config.toml
attn_scale = 0.0884
max_grad_norm = 0.5
schedule = "wsd"
Below are experts of layer 7 (counted from 0) of a mixture-of-experts language model. Rows are named router (the router's row for the expert) and show model dimensions 128-255. Each number is 500 + 50 x the weight over its row's rms, rounded and kept within 0 to 999. Numbers have three digits each.
After each expert's rows: a language model's description of what the expert responds to. This comes from a sample of Wikipedia text that the model never trained on.

# expert 21
router:424585562478467477472442583467551412527461442514455510414653487496485592476493510497559563463609509570441523450494513445478514514501582559560493468487541493500524545493486540575489596616498531488469444410553330564465456491429472550448464454459613504510498395499420537552534623499596585444496497459535460436493558489544480417530510392531460503420508539551449452616504473418487516484478
Description: Indentation spaces opening lines in match lineups and nested lists, plus short word-initial pieces such as ca, ma, pre, per.

# expert 42
router:519527400545613421416507487555517511414503457495456577466545383546542503485524533587523432470432477450491518482512514476518482447560501491457477433527487449473537575446478490481478542449540502537517546491506535402477467508399542434482506629491436492526381518455492577565540510476522498538463554507466539533583601520499537524522524396561574464570551420509503445505454435512501484506472
Description: Modal verbs such as would, will, could, and to, plus fragments starting words in general prose, like ne-eds, he-licopters.

# expert 63
router:555494486476466535480482492541455624464471541427530506542446534584533498414497475517464449457610510521419506532503525459547459565590565392486476399526560516490503429424552407436492433445435465433481519451480552423525460493564542425475479554469554590495517469534471425531524480548617441532475458555484528531539601442545488523483413518501501392507526478494525470528521503551500547464506
Description: Pipes and semicolons between cells in league standings and results tables, plus word-final pieces such as s and round.

# expert 0
router:449496553479462579531482542478511407501523463563573505519552551535452469498503496434475511477449571507550596567492523537520522548542427498510499426566516489534460542405399622501469457471500525493624435447597540477532520522459496486527483492491572519444563532560410484574544591478467579477456534494426545514479456466524516451545537505533467546472540488435512509586425481572489422466476
Description: First tokens of a Wikipedia article's lead sentence after the = Title = heading, such as Gen-us, American, Adavi is, and name pieces.

# expert 15
router:498518527522534459563478574559541474573470460414494480517523486492497575478570491465526430420542482496502466554488468522531512556548585507474602466461570406497475478563513454546544606522436481426474413443444442513431426501596510408443481389534532559506430552489483429380516419384582588477477495486498493471434608519434486462486582489499537464462406535440540562526592491443511443518444
Description: Row labels and cells in weather and stats tables, plus quantifiers and openers like every, all, However, Total.

# expert 25
router:488495505452476524549442459415525463537418553455454473564479549500405516465489576498560507553539470537453507563393518546497514496457447515503585501505490586547565424526533509486559519571479516509429434477557527428552436526500381548505492374512485454506586506545475522522474514439438521510482511519579548405431454559496472529505615544570496526448462401593578558517464523569473513459452
Description: First token of a value after a colon or pipe in infoboxes and tables, such as years, Team, state, degree signs, II.

# expert 24
router:498574492474507608596553503514496500531444555477450513490525478566426487427480516555504521567462475485568464491390513504498500536525499448502530553462519553474522436485418434494512520561477508417444528494554560455494532535515445539553483514452514404525469510499469458518530486450447477498462451523453570405489454515536500461444549444599475515434526477568629473389592530486478560520513
Description: Cells in pipe-delimited tables of election results or statistics, like party names, vote numbers and percentages, plus some passive was and were.

# expert 40
router:419500452589559494501487509421548443489569440608487553428434429473509454521497498589526537467562479485544570507585463467537556415486494503506463482476526424422482599402582529470498486481507492515456478609475498559551474481479546530467474546496476500467483567567475556421511529572501473519476629493437417519521500517469480478556489557512554500547550498404482505422497548469512444514566
Description: Word pieces right after this, these or a, especially means in This means, plus nouns like genus, role, label, type.

# expert 58
router:416422510519523494465516575530531494412534550490498473538457385558484566447554475582593367509401459463370531459494534476460436531481470459449511387522509576566505606475507481487604446570453494534518468470505518491467445509524435458470564470542514570468553483483486490417516596449529470505514541450507547505410572540436442514494480429573562547463485516527514527618466589517467493462470
Description: Word pieces and units in infobox-style lists about storms, roads and vehicles, such as pressure, through, km, area codes.

# expert 19
router:552486413528515514452452503530501438506555455463540364595437545503534440557518516490504420439527484448559576547548541413484488456474559595485611462436446462426445619534517483526482519443479531544564467588439529536563493580471435508465527485518503435521413536470564515491524595418516537483579493572459435577540478547446450498561544505532520559615519551437514531459518440495513449517498
Description: First names and name pieces in music and film articles, including track titles and album credit lines, such as Tom, Ka, art direction.

# expert 60
router:601508492460585484512530565485477572405486469481472520486443454564533491404528484544517477526490532604441467518438550580536522547461482476484383533542560449473529492572488437522504527465449446508547543444413563429439566446516449456490539598538450546560451505479510480560500393510524514540464529524480585514593506391495480541464510544408508482557507476506455435446520493479548534533536
Description: Verb stems and word-middle pieces taking -ed or -ing, such as res-ign-ed, end-ing, show-n, and verbs wrote, said.

# expert 39
router:499410466550457547452467454532538566571408526432527498529477525480420454554455462513494541572570489500461514543439422598458552592385475442515468547446431593469558436536517573501555466505476527533470422579547509564523398557581406541550476477476469458438559487470588528552518415498431440504574456449524441563422337474522492465459558534473507550457479537520477528444498582522453515475498
Description: Line breaks ending table header rows before |---| lines, and ending infobox and list entries.

# expert 30
router:594530582556498454526478532537465503381465500477440559518528523551357521477504477541521489488492538489488537512482487562558443483522514489504501474453462481513516535510491508500508522455488471484518475546464589472412540549508548475443455547543491509524464500471492399579555459448560480547476515549440477498548522414505539548430606461388517537450521506497428459481418366471506505501441
Description: Prepositions and verbs in sports career narratives, especially by, with, made after He, as in made his debut, won, after.

# expert 8
router:471521496492408480479537492481444512484498425553477521472529540570467552514515500441447478432492559494553637491513515499490499503516446593510478425521505472494467566420473557480449458459553479495644455447530453500548493583475509605534488489531550515515483462552423463617608503539466555484442507529396474499507434518528529523546515496538487591430603489505489523563444508570538433449444
Description: Word pieces early in sports and biography article leads, right after the title, such as ice hockey, football, champion, medal.

# expert 5
router:514456478514515585543519524468538496502478488491520537466616426444604445522526458535507637557476459524399487515512450485559559554482512476535395478542499531541541452494475504520512482457448518444515503487571546465440471458514475499467572599511432464449543509563471557359466443466445408506463509427506524540507472469580435411484398592492461445455529490458507491530562511471476552550549
Description: Word-piece fragments inside foreign or proper names, such as Pana-ma, Chil-e, Im-age, plus stray non-ASCII bytes and commas.

# expert 52
router:522518565542487537421450489505435538441486511503516520502412538506510486457495559542379501475472552446445475534503486561455519617504499533492520457532561524498562404445514571455557489501514483469545450608560530450568439626545477537445421415489553553490508493524445438549477403432608518565539504631426478446460431502590492504589517489441510531503512529549458495570480435546459620500396
Description: Capital letters in club and league abbreviations in sports biographies, like FC, FA Cup, FIBA, plus table cell values.

# expert 23
router:544472545412449455497473499509409471591409485582432528418529582529466536440479441529414524552530568557596569485401457545524492488521524521505535519474498506498504467500458426465436513447403467491459514389519499448534502520503498537474502507466593414535483461495412406533539540465419507515410456517511580429520518451409542544446537473540501434442495446598543445474464468573544507572513
Description: Function words and commas in election articles and date phrases, such as seats to, election took place, May 25, 1983.

# expert 7
router:622513563458513402498527519487544603376510400443457545458584504539498537426533433444520519455506475505472498473474580476499495508489437490527448490433535540543568456389421480430514387440523432523498534456457466501423490568489565503465490628516562584520570484535502493581535424575457420514466564499469510499519460489461544493493530532501382506576538474466478507461452534402498544436559
Description: Word pieces inside foreign names and the short word after a place or club name, such as Azer-ba-ijan, Drago-vol-jac, agreeing, at.

# expert 45
router:546596529447491521457435588560557509466515436513510478575518460429468440515470517584541575564603526521450510448500466481521545472430616512536422525456499410565524477562493562493490471423467537502551546590587564443570536485441496511547434532496414452455561521492618483388478496471567463538514542544564404567557580464500496532468433467475497421517511508440460515561424421505444458522541
Description: Clause-linking and, commas, who, with and had in narrative plot summaries about people, such as goes looking and finds.

# expert 3
router:563544458446474438459558499465508489508561457584435568474482393536586573467527423497497589538499470526585547506537534501455544460534549548507484415467496472406478502441484444446402483437477498526562597469506512434518526499425537540526448581461435507523464486467471557638536491513490511498418549420448496539540513485525529564488464518513494490537593483531439531544427515622514480589493
Description: Noun or noun piece closing a descriptive noun phrase, often in headings and short definitions, such as competition record, technology, ceremony.

# expert 20
router:475433587570431573544402518402407494591438514473516481430524406538468489455518494514501621542497502544519547538446518495478513553444475476516515475515463574496441449535440561569503551574423525523523440521572560576565504447664428505561466499475429452497503390481500514577553581491562501456507542389507519486527455510476470428481556571461538566443442532546430486497478493544465527466430
Description: Capital letters in abbreviations and state codes after a capital, like NY, MA, SR-52, and odd bytes and digits in tables.

# expert 31
router:523405594514474428550507563404481510464529449535462476532541433512542553595515440578501479583427495500611566477519530532579494469544416441529531426498457493559399516558507534514424429530477520527498480559587556467452480435513490482491613554453463556474441508604441445423466456517443466529456480561470551490583513469460530523456409614427506548470442498462472449469448490527503480573585
Description: Verbs and verb pieces after to, would, can or not, such as make, have, be, exist, describe, drop.

# expert 48
router:472516455460618496584474505498597549497539439555442488520460457533484434528488479569466508475517517521418439506545547498523585423465528464450494439495560435478563504371447523494528452389468493552524558540512508448558603524392546518535508575455465511468561552461542492464497492568486401534533552541508483496586552467485508459606486537441534493572582460457463514515470506518476465464578
Description: Nouns ending a phrase that name groups or roles, such as team, band, season, police office-r, government, album, often in film and music contexts.

# expert 54
router:442464424532529536432483537485499435571473557506565511520491441502537515465538473459492391520507527515479529512578423438554456461519541535457456465498479460517489452518519497446476497629504449560452579505563476541554499410488511495511505397544494497452532567466404555570484594475552507558490509390524478438453499514486450508539497368528528479445395467512540481520480537466496415613546
Description: Opening pieces of words or short function words after small numbers or articles, as in two to-nes, four can-als, three to twelve.

# expert 53
router:447543465476448529559499484534456549495465539560477493428504456454493577411493535528534491546480536532569423377424444521555552561529444452504507577542596483522523429460509445471517523488520485472403496433455457545510459409462462593514470477503456556541531466530542515564452550539490403508490520494518545528535421507513488456532526534628484530468556551524518461488575544531512588458584
Description: Adjectives and nouns about nations, government and armed forces after the, such as general election, French navy, Army, Minister.

# expert 38
router:563531544435520405505519476463559518422505440428421487497545556546464508483510468377611558476494564538417511542550498500430435521557549444498606491391498491483518443464562515545519512450479471524556428553424534478445489532467615516428444483482484549502532511552475563524479505429501476492480500540507376558542473534562450477472564524409464478520544519511480529471450497386506546535590
Description: Verb or noun stems taking suffixes, mostly in sports career text: defeat, appear, represent, debut, collect, visit.

# expert 6
router:473535490440474596427417539557517478506550536482501428574512488433376502500534503539561563469584463547516519562418447463481491519444470400534641477528521547457464460509479496449619553490502524446574422532510550542488527488636462542566496491526474475444533575506503615429542487571533622524572482511560566479454419479458530517579597594475552575452553476472488487460475486564499493456525
Description: Commas, periods, quotes and contrastive conjunctions joining clauses in running prose, especially whereas, while, but, because, though.

# expert 29
router:597392398537500493396514441538442545530491501506530596493496396561511457448494433475440457540520510479463542522535439511452590578552453537485462586505501516580504585465488494463477483476454474509561481450420482478520482519438577521427477525575557474433605448522423496579475495510480461538420544494522412415555489455579487482509538473464493499468570438515434463476480534474453515466483
Description: Separators between numbers in sports tables and scores: colons after Week 7, en dashes in 2–1, pipes, decimal points, slashes.

# expert 12
router:530512533474500359494421487475508529445572521563566455477517610476459522550514464519527534478462505511552417453539553557464384574496431417533537516454472474573501506426470530484465535397568535465460496490501418474492510522475502511497423535570589583399568454542408414517520515570407487511478554547520452453519475553469495479455533578530464467539520471419558536454599481388445531505505
Description: Word pieces inside Spanish, Hungarian and other non-English names and places, especially accented letters, like Ro-jo, Divisi-ó-n, Côte d'I-vo-ire.

# expert 49
router:543506548509561498481410528512525492461497469420539478456491425480497439442577462572507476502575488519621490437519524501552455483503547470514554608514450570448532535510528453479577511561480512413565446487441478564508508509551578516599407452589543505473422592407581514447454543590539517516478553508455582527531436503544554530470561520435493452442507470532408529498504454506487580434447
Description: Dashes opening list items after a line break, sentence-final periods and line breaks, and said or wrote after quotations in sports news.

# expert 17
router:577472515557504548498549478552477582469522554475589509544528438458490439471517472541468528495463522524498527470551445442540465479488503466568417502561514455474545450464524472441450512539447545451578567573474531596559525392511532526552510550487458453439525577520443438518481530553565443551613485498529599535495568423551504453466413498483552394553529480484452482516538453496479507447505
Description: Commas, dashes, semicolons and closing brackets ending a clause in prose, such as move, relocating or – announced, before and/which/but.

# expert 51
router:574477557454565427539479521568524538466512416470488500529489580484490457502480518529468479505513443464492368531518600595513460508455454487527443490531526544508550462564470566480487452453402503473472451530556519503484508458458508489558495583551478467385606574532566400396467442513436500510521575579564462451508517512482477514525508566500422552548466506440415535504559470460469521506556
Description: Word pieces and apostrophes inside people's surnames and possessives, often foreign, such as Ri-ple-y, Size-more, Jogi's.

# expert 32
router:526536465432494536521419443516580441615527507579529498448484579414447475529380479450511449579494533493500480570462442548529504433492476505496576480483463567558488385465538471508424425463496512555567525496646446492621479559481396567514509384494434457471532543458551596475435495423485522529513502568458545492468426496445418455582547480463522515502566519560528493572444371499478454552547
Description: Words opening values or labels in infobox lists after a colon or dash, such as First, January, Release, Location.

# expert 56
router:521497568545519549600437511521434520420519468461517565583395474530493585507538543531443475401554505453436502511550473494510593508569567432449428399551549473554419467440529454498457506495482467472439576570503522453453428525652585492529438551505526565482525518553522434443532388472571479514509453532490561457509575471458406518538397505542488463529538459442489483492522516522476481449452
Description: Word-final pieces, mostly plural s, also al, ler, z, and pipes closing numeric table cells.

# expert 27
router:563515517514492491461496551456585479505444544534493575536560500571537469513543527561583573473467476558436389437476550444499444466502553457495388367535471541566491515408416531499476550459443494490508453415524493489499456424444468480490549627491479449466578518453554447439519557542518523517547460417646478480464565476579551449508504578448414463553443459426575572534493518452485505492537
Description: Final pieces finishing a word, often just before a heading's closing ==, as in Peop-le, Twin town-s, subpre-fe-cture.

# expert 33
router:455547528499489549482448500467529390550475487434500449577566454489459496473485494568570435525604387542517552532451530468575570482450557528536611588428490478448470584515489470567572566491459495415549431490390560552522500496520501420488421504535489445522410542394505607482508479544532548485499437526479486455541441487477539527480581446529509576430535501456470479497489463461535532474504
Description: First word of a sentence, clause or section heading, such as Personal in Personal life, She, However, while, if.

# expert 50
router:501546530518508495483451491473531414554565376476467416483528520407530474561418517541528445491515578520466518541574529521429486483556509535457572541477495433425474535499593440485492527620459526497526548470474435506444540548469466494448417479498537528492418567512518601494503469532550552479515475506539557464527515536544538444519566419474499510531455505552393481655432416422457535554357
Description: Mixed tokens, often first after a line break or list number, such as In, See, However; no clear shared theme.

# expert 37
router:539539512584501441518455495584523514451504450535460532505492522476495440461389521510571542593477526505467440416504487493522514519574476520530451480454533465467451450461470518423501537390494508496524512593533547487433468542434528488458478588423583535526542489469443402494512455476459518539386560527463514444565468435585503587518572507476467491453583457425418424493420377489515549475436
Description: Prepositions and conjunctions after verbs or nouns in career biographies, such as as mayor, by, with, and, to, when.

# expert 9
router:430514411516530599517551521471485546536550550465473436473485497526502555507397538497504443526572535470541536475615466461480431450553537519501389451487584425459523473543583527564479536482468452511490469616465343448547469422464586443453447402509415488449520522420464549476535520559534516498466455575488472537554457448504435513560563407466553536533559563496540459457549551458450436548537
Description: Nouns right after a, his, her or the in running prose, such as place, information, career, role, success.

# expert 47
router:515477550552509495506476525493523544461549494577482520505523496481509417506566511555455524483481471491520436553496521582475511495479505539460516430536442500553466538544448515579533444441460489454558505593496531478510505557697487474537520540571443431446468518550588458469563457540500421489574538475536401496440387543472449509535432611459517530536447497430397547438576504589499539443476
Description: Single capital letters and digits inside names, initials and numbers, such as EJ, DJ, Ta-y-lor, 10,258.

# expert 10
router:524476573439490600509525568508518576540455457527493566507504522576594501524571522551442535455541491532418513535424519542547490531444546510556353428520538423459450548539434521465480543492505511454476531452547577486435486426516580553508525600438547387446548494612475355445470476478389445503538518500546500437399514451487435461497453614526469441565434551546545559446587440458504471465564
Description: Commas, colons, spaces and line breaks in election results and census demographic text, plus stray mid-word fragments like ff, tt, á.

# expert 11
router:579572529553490393435499498522411475429434477495568499555569514579554522492524485449468511471580503477524557536504549474525538568562556516543421501445462432446525532455528460488513512548542485466526467450552537408471459600472518520412474529599595480565484436457428475595598453481549600506446508567418491477444488524543553524531536470487440531440511486510505499602429463533503560485436
Description: First token after == in sports biography headings, such as International career, Honours, Style of play, plus scorelines like 2–0.

# expert 62
router:411409600536510473586497503463461505480452431577456535533512404544550547503578540556541515563431533479602497455549525514557473506544413418491550478479420493470425510610515516532411483574488535528416470592594525527485502466533515462489512490423520500486414488611489462457489482507417510519457499532498544511561462486468534546480391595410508502478404508435473439475474453564512527494573
Description: Verb stems or word starts right after to or not in infinitives, such as marry, touch, supply, identify, settle.

# expert 18
router:407571449456511432544521554508511424580504421587493539489633548491416563508504443520521515477460509561516615521565538430557460444455498551518530423502484519559495490475396496444452450493500469538521486462569505514586565546457474472426491434517473489472478438506448575555562530512478641508468429525409510500466540441536497407496581466463543608416506513525570447554511437463533392526492
Description: Copulas and also right after a subject and parenthetical in article openings, as in X (…) is a, also known as, was, were.

# expert 55
router:441455533509460521524448518538464432596503482452486496429581570455529543539447559549454462503413499611526482547480456557418527426511444553475522481550536505518530488548583477520534514620419524461528485440575455480495489486554379563575510366494507454470449429428528447524512512537490507494471547483511593497458474552485501423491575526519561509435496486566489506625458463463496568496390
Description: Numbers in coordinates, dates and catalog entries, plus letters inside acronyms and brackets or hashes, such as 40′9″, IATA, RAF.

# expert 36
router:571403523494493480447433503444485609512463503454475489577543531535480477499514502588494503501608505481434456519465540561483471527457495571474556433552543509506486418501516454457500420496506477494479432536564544389447405581525487479461445533543517595359610529582469532436515444457497436486517507583534528484486429481512525484522540583562477496515466450523514456512508581551487595425482
Description: Digits, dashes and score pieces in sports records and tables, such as L 0–20, career record 29–19, batting average .244.

# expert 22
router:461532556545426554573512505532532447539556537566485558528513508500377615522469578514534358503485561453574486509553435590502603460486460490458427448516460565482448412462494568534457439473608456476565509526569376452458491497502458558491428509462559425428489503507436566483514474501456544528492459514434493514495508470464504536597521463551513554419521522530537437449501551547464410475516
Description: The word to after according, single Cyrillic or Arabic letters, and adjective suffixes like -ial, -ary, -ally.

# expert 57
router:543554496447523569576443526544517468524489554471542402583478527472485427549541502509557564512533469425537472562459540541495558502386487515509495466461431563488446502512499514496557425448489513537549510527477552502538541537488451506540498444501442513532462529463577618472456416446621468514594518531489421574567430522451505523480526508418472535563521540538454456475543444566440516557529
Description: First word of institution and place names in credits and lists, such as National Youth Theatre, University of South, River.

# expert 14
router:551450565575595497561483537450485556442506453590478540475532468509535452506416446581490566505483443475492506472434567480497432479480491413553430491457508453490506519481489513472482499478488530530481531466591516459442543559427492473557576570494482467474617507524538403450484549537466491488477547444557499520577452523518562484443431571474496508560502452486502474490482478482461499504516
Description: Letter fragments inside foreign or transliterated names and accented or non-Latin bytes, plus the st completing must.

# expert 28
router:510524540456541539425531539466552540476476489521486524463576543459484492517500479498465533503577446455459534474417486473435528541473477424552489561415492560507496432467452560586492529424512535475547541490542510549500554614437565490503544511413440442452403573481548510312516503494454432502460498503521446489494451556477538488495428494468480473561498523444562576414521534462464572474507
Description: Middle syllables of Indian and other South Asian names in film credits and cast tables, such as Bhaskaran, Jayachandran, Shiva.

# expert 1
router:538551569436448409469492530420476526432462411438460542449497603536437552461465476437520540533498554505516464501496546532486464547549535458505556481464576564478518454418448493521454473471552434533569428443565525474499471615503574579452498478564631532399615446539402447563590441469481490508485478570412436508468474526458445504462573486412543604463508509535403517533467514593485464512476
Description: Headers, separators and cells in athlete and footballer infoboxes and career tables, such as Senior career*, Goals, Representing, Professional teams.

# expert 34
router:507477435468550498514502530439540524448577523576519500505505541535511524525562531596591478483446482519468489551427538534471439513444508467449481492532453534558472524482477429519570471499466498480523489496520482505469513511639409422443524467595388505438612576568540601358487537471533480495573464391468557534482509499448564489454458597451538502571523520491565527489594488491457411531479
Description: Quantifier words starting a clause after punctuation, like some, many, most, however, plus digits in InChI and SMILES chemical strings.

# expert 26
router:521493442564555492463511501437582458574557434519447494428473384483445454515519462510487478471537489423604562529635461513533540491543510525503533454500434416456555586549568527509546471400548480525514443538507513508550524543458535443470457468535495498506512536525416568445558488461457489532511439603439482532522437472488529518582550438518588564427530496468572425484418547460496427546468
Description: Forms of be and similar verbs after a subject, especially This or it: was, is, were, became, came, would.

# expert 61
router:573491499503511463363550501476521604478562585509492471484449537498534503468505543441425454542446478551531504543484523516513499423465500461478485487523519583443546430499488487474412537541473521550503580468393496467425547442476477457488478506560450564430446529423528612618526574481493467558464501405607374506535558530456440569496502495441532422540465475477529520449598545508491415551599
Description: Common nouns for fields, services and institutions, often before a plural -s, such as areas, engine, services, Church, education.

# expert 16
router:495495588521488499502452530500521510509496541528457535475574380503418461471512486511489521501467470541568425570486517576435557524459516432472505603540517594460498419568495549533451473532506463436512490551542515518459510434624531502536474480535574414487454547526540499506536471557467501506455495419553574479508420496519489482564578539532515506423416448482473532418468560531479421439461
Description: Digits after a decimal point or inside numbers in census percentages, climate tables, coordinates and vote counts, e.g. 14.8%, 47.01.

# expert 46
router:434542466420459430493557546515493497499496372593453562466585550501489539441533469505428539460460579527518528569503496468527565466559529556539430420504540535560461444455401507463510460529487524547496564460551405543514530572446509576522450542481515565501475494530438458589542581457438514499485479542500437469467544451519542440561452584564498556431525520519543460604438514521505473510512
Description: The head noun or preposition in article titles and opening definitions, like season, Village in, Township, plus commas and parentheses.

# expert 35
router:471588574477525503511440494514494447403360512495466457491500438556437515540491452515538575485570416523580585522493416528456487563530532566529631572498493570477531449439448456485496491449525481491507483419524522505475472615559463558473439415529544505615517451555471468530490494434525467485494437505499623536536463480518507524430531493533444484419518432532487484424436524502494574495494
Description: Pipe cells following scores in results tables, such as 6–3, 6–1 | in tennis finals, plus commas between set scores.

# expert 59
router:532555586613508510477480435544539568454393490519496614483500554450565517470493498457369451491538490555471489512475474528461443447464546462521468443581497526522472528456494556514372498433457504525598470500499559542417486452505547565580548587486456556433471544563585465566484490490516526516616594512512416457489553435511443474487526573455517479516520505465407550446564465542494478435568
Description: Periods, pipes and apostrophes closing place names or sentences, such as London, England, U.K. |, New York City, U.S. |.

# expert 13
router:456517512456493451513497520439553441484517420586506551509576366505519550543518449606566600478551473524466551544504519486548608494464454484519542484522498430498553568434520585464518525501441512468456463565572595547530493458442534520479535620461517485582490529576443559472493466551407542515465533457482541482549503469493560492514460610543504500490475441440406488509420513472510480516572
Description: Verbs and auxiliaries right after it, which, that or who, like then after "It", belongs, takes, appears, had.

# expert 4
router:425500448524533417489494554486506538399483433602443583482520376499525565476555441598508552488497471550489612514477556437545554540521476499528474473513534403535529538443526471482583540459493493452444486429496554522436503491499556494453518643514435567597461516527499475455525455531428515537432511442501574478557533463506538525473466583546523538500522455510407424521434443464536526447519
Description: Verbs and auxiliaries right after a subject pronoun or noun in narrative prose, such as could, would, was, had, took.

# expert 2
router:487523562574433502509490557507634580504511502552529605521571476505559488482445502580528472498542479524400437532457503561437579494480458467554486427460460486522523441441418444430529510549464516435420455487564512521513483409500473498448464518466556480471545483543471449448452571487483477562518609547562468494508569444539439472554472564567533483437414421446379428580453476550486490538531
Description: Conjunctions and prepositions linking noun phrases mid-sentence, often in building or place descriptions: and, with, of, by, through.

# expert 43
router:528497477546524524498442454503538460511513436392551425543471540440538447542550432509492467513562504461445534575587471523497426523537472526466555514470407393452537564546505536476576505446522463515527434599544575459500523676462550482470463514542585416557529592539552483476508486559468549522489450584508497521525411515440423539575458419431515552535516500441419470479437517444507484498485
Description: His, their, had, having, was and could in biographies and album articles, often in quotes or opening a sentence.

# expert 44
router:520554613479505437465518538493407440388477429451477510517551456567503537396557521515515554402524503487476492452434494506454439542548532530497481552486511504554450565487495547597494472469595536524561451429470451437399505610458497530413430464562554500464565394481422456538525507425501543481431452565486440472518607511523518496478443523478540469427521484576457494453466504465450562443455
Description: Line breaks, pipes and spaces in match results and sports tables, plus score numbers like 1-0, –2, (1.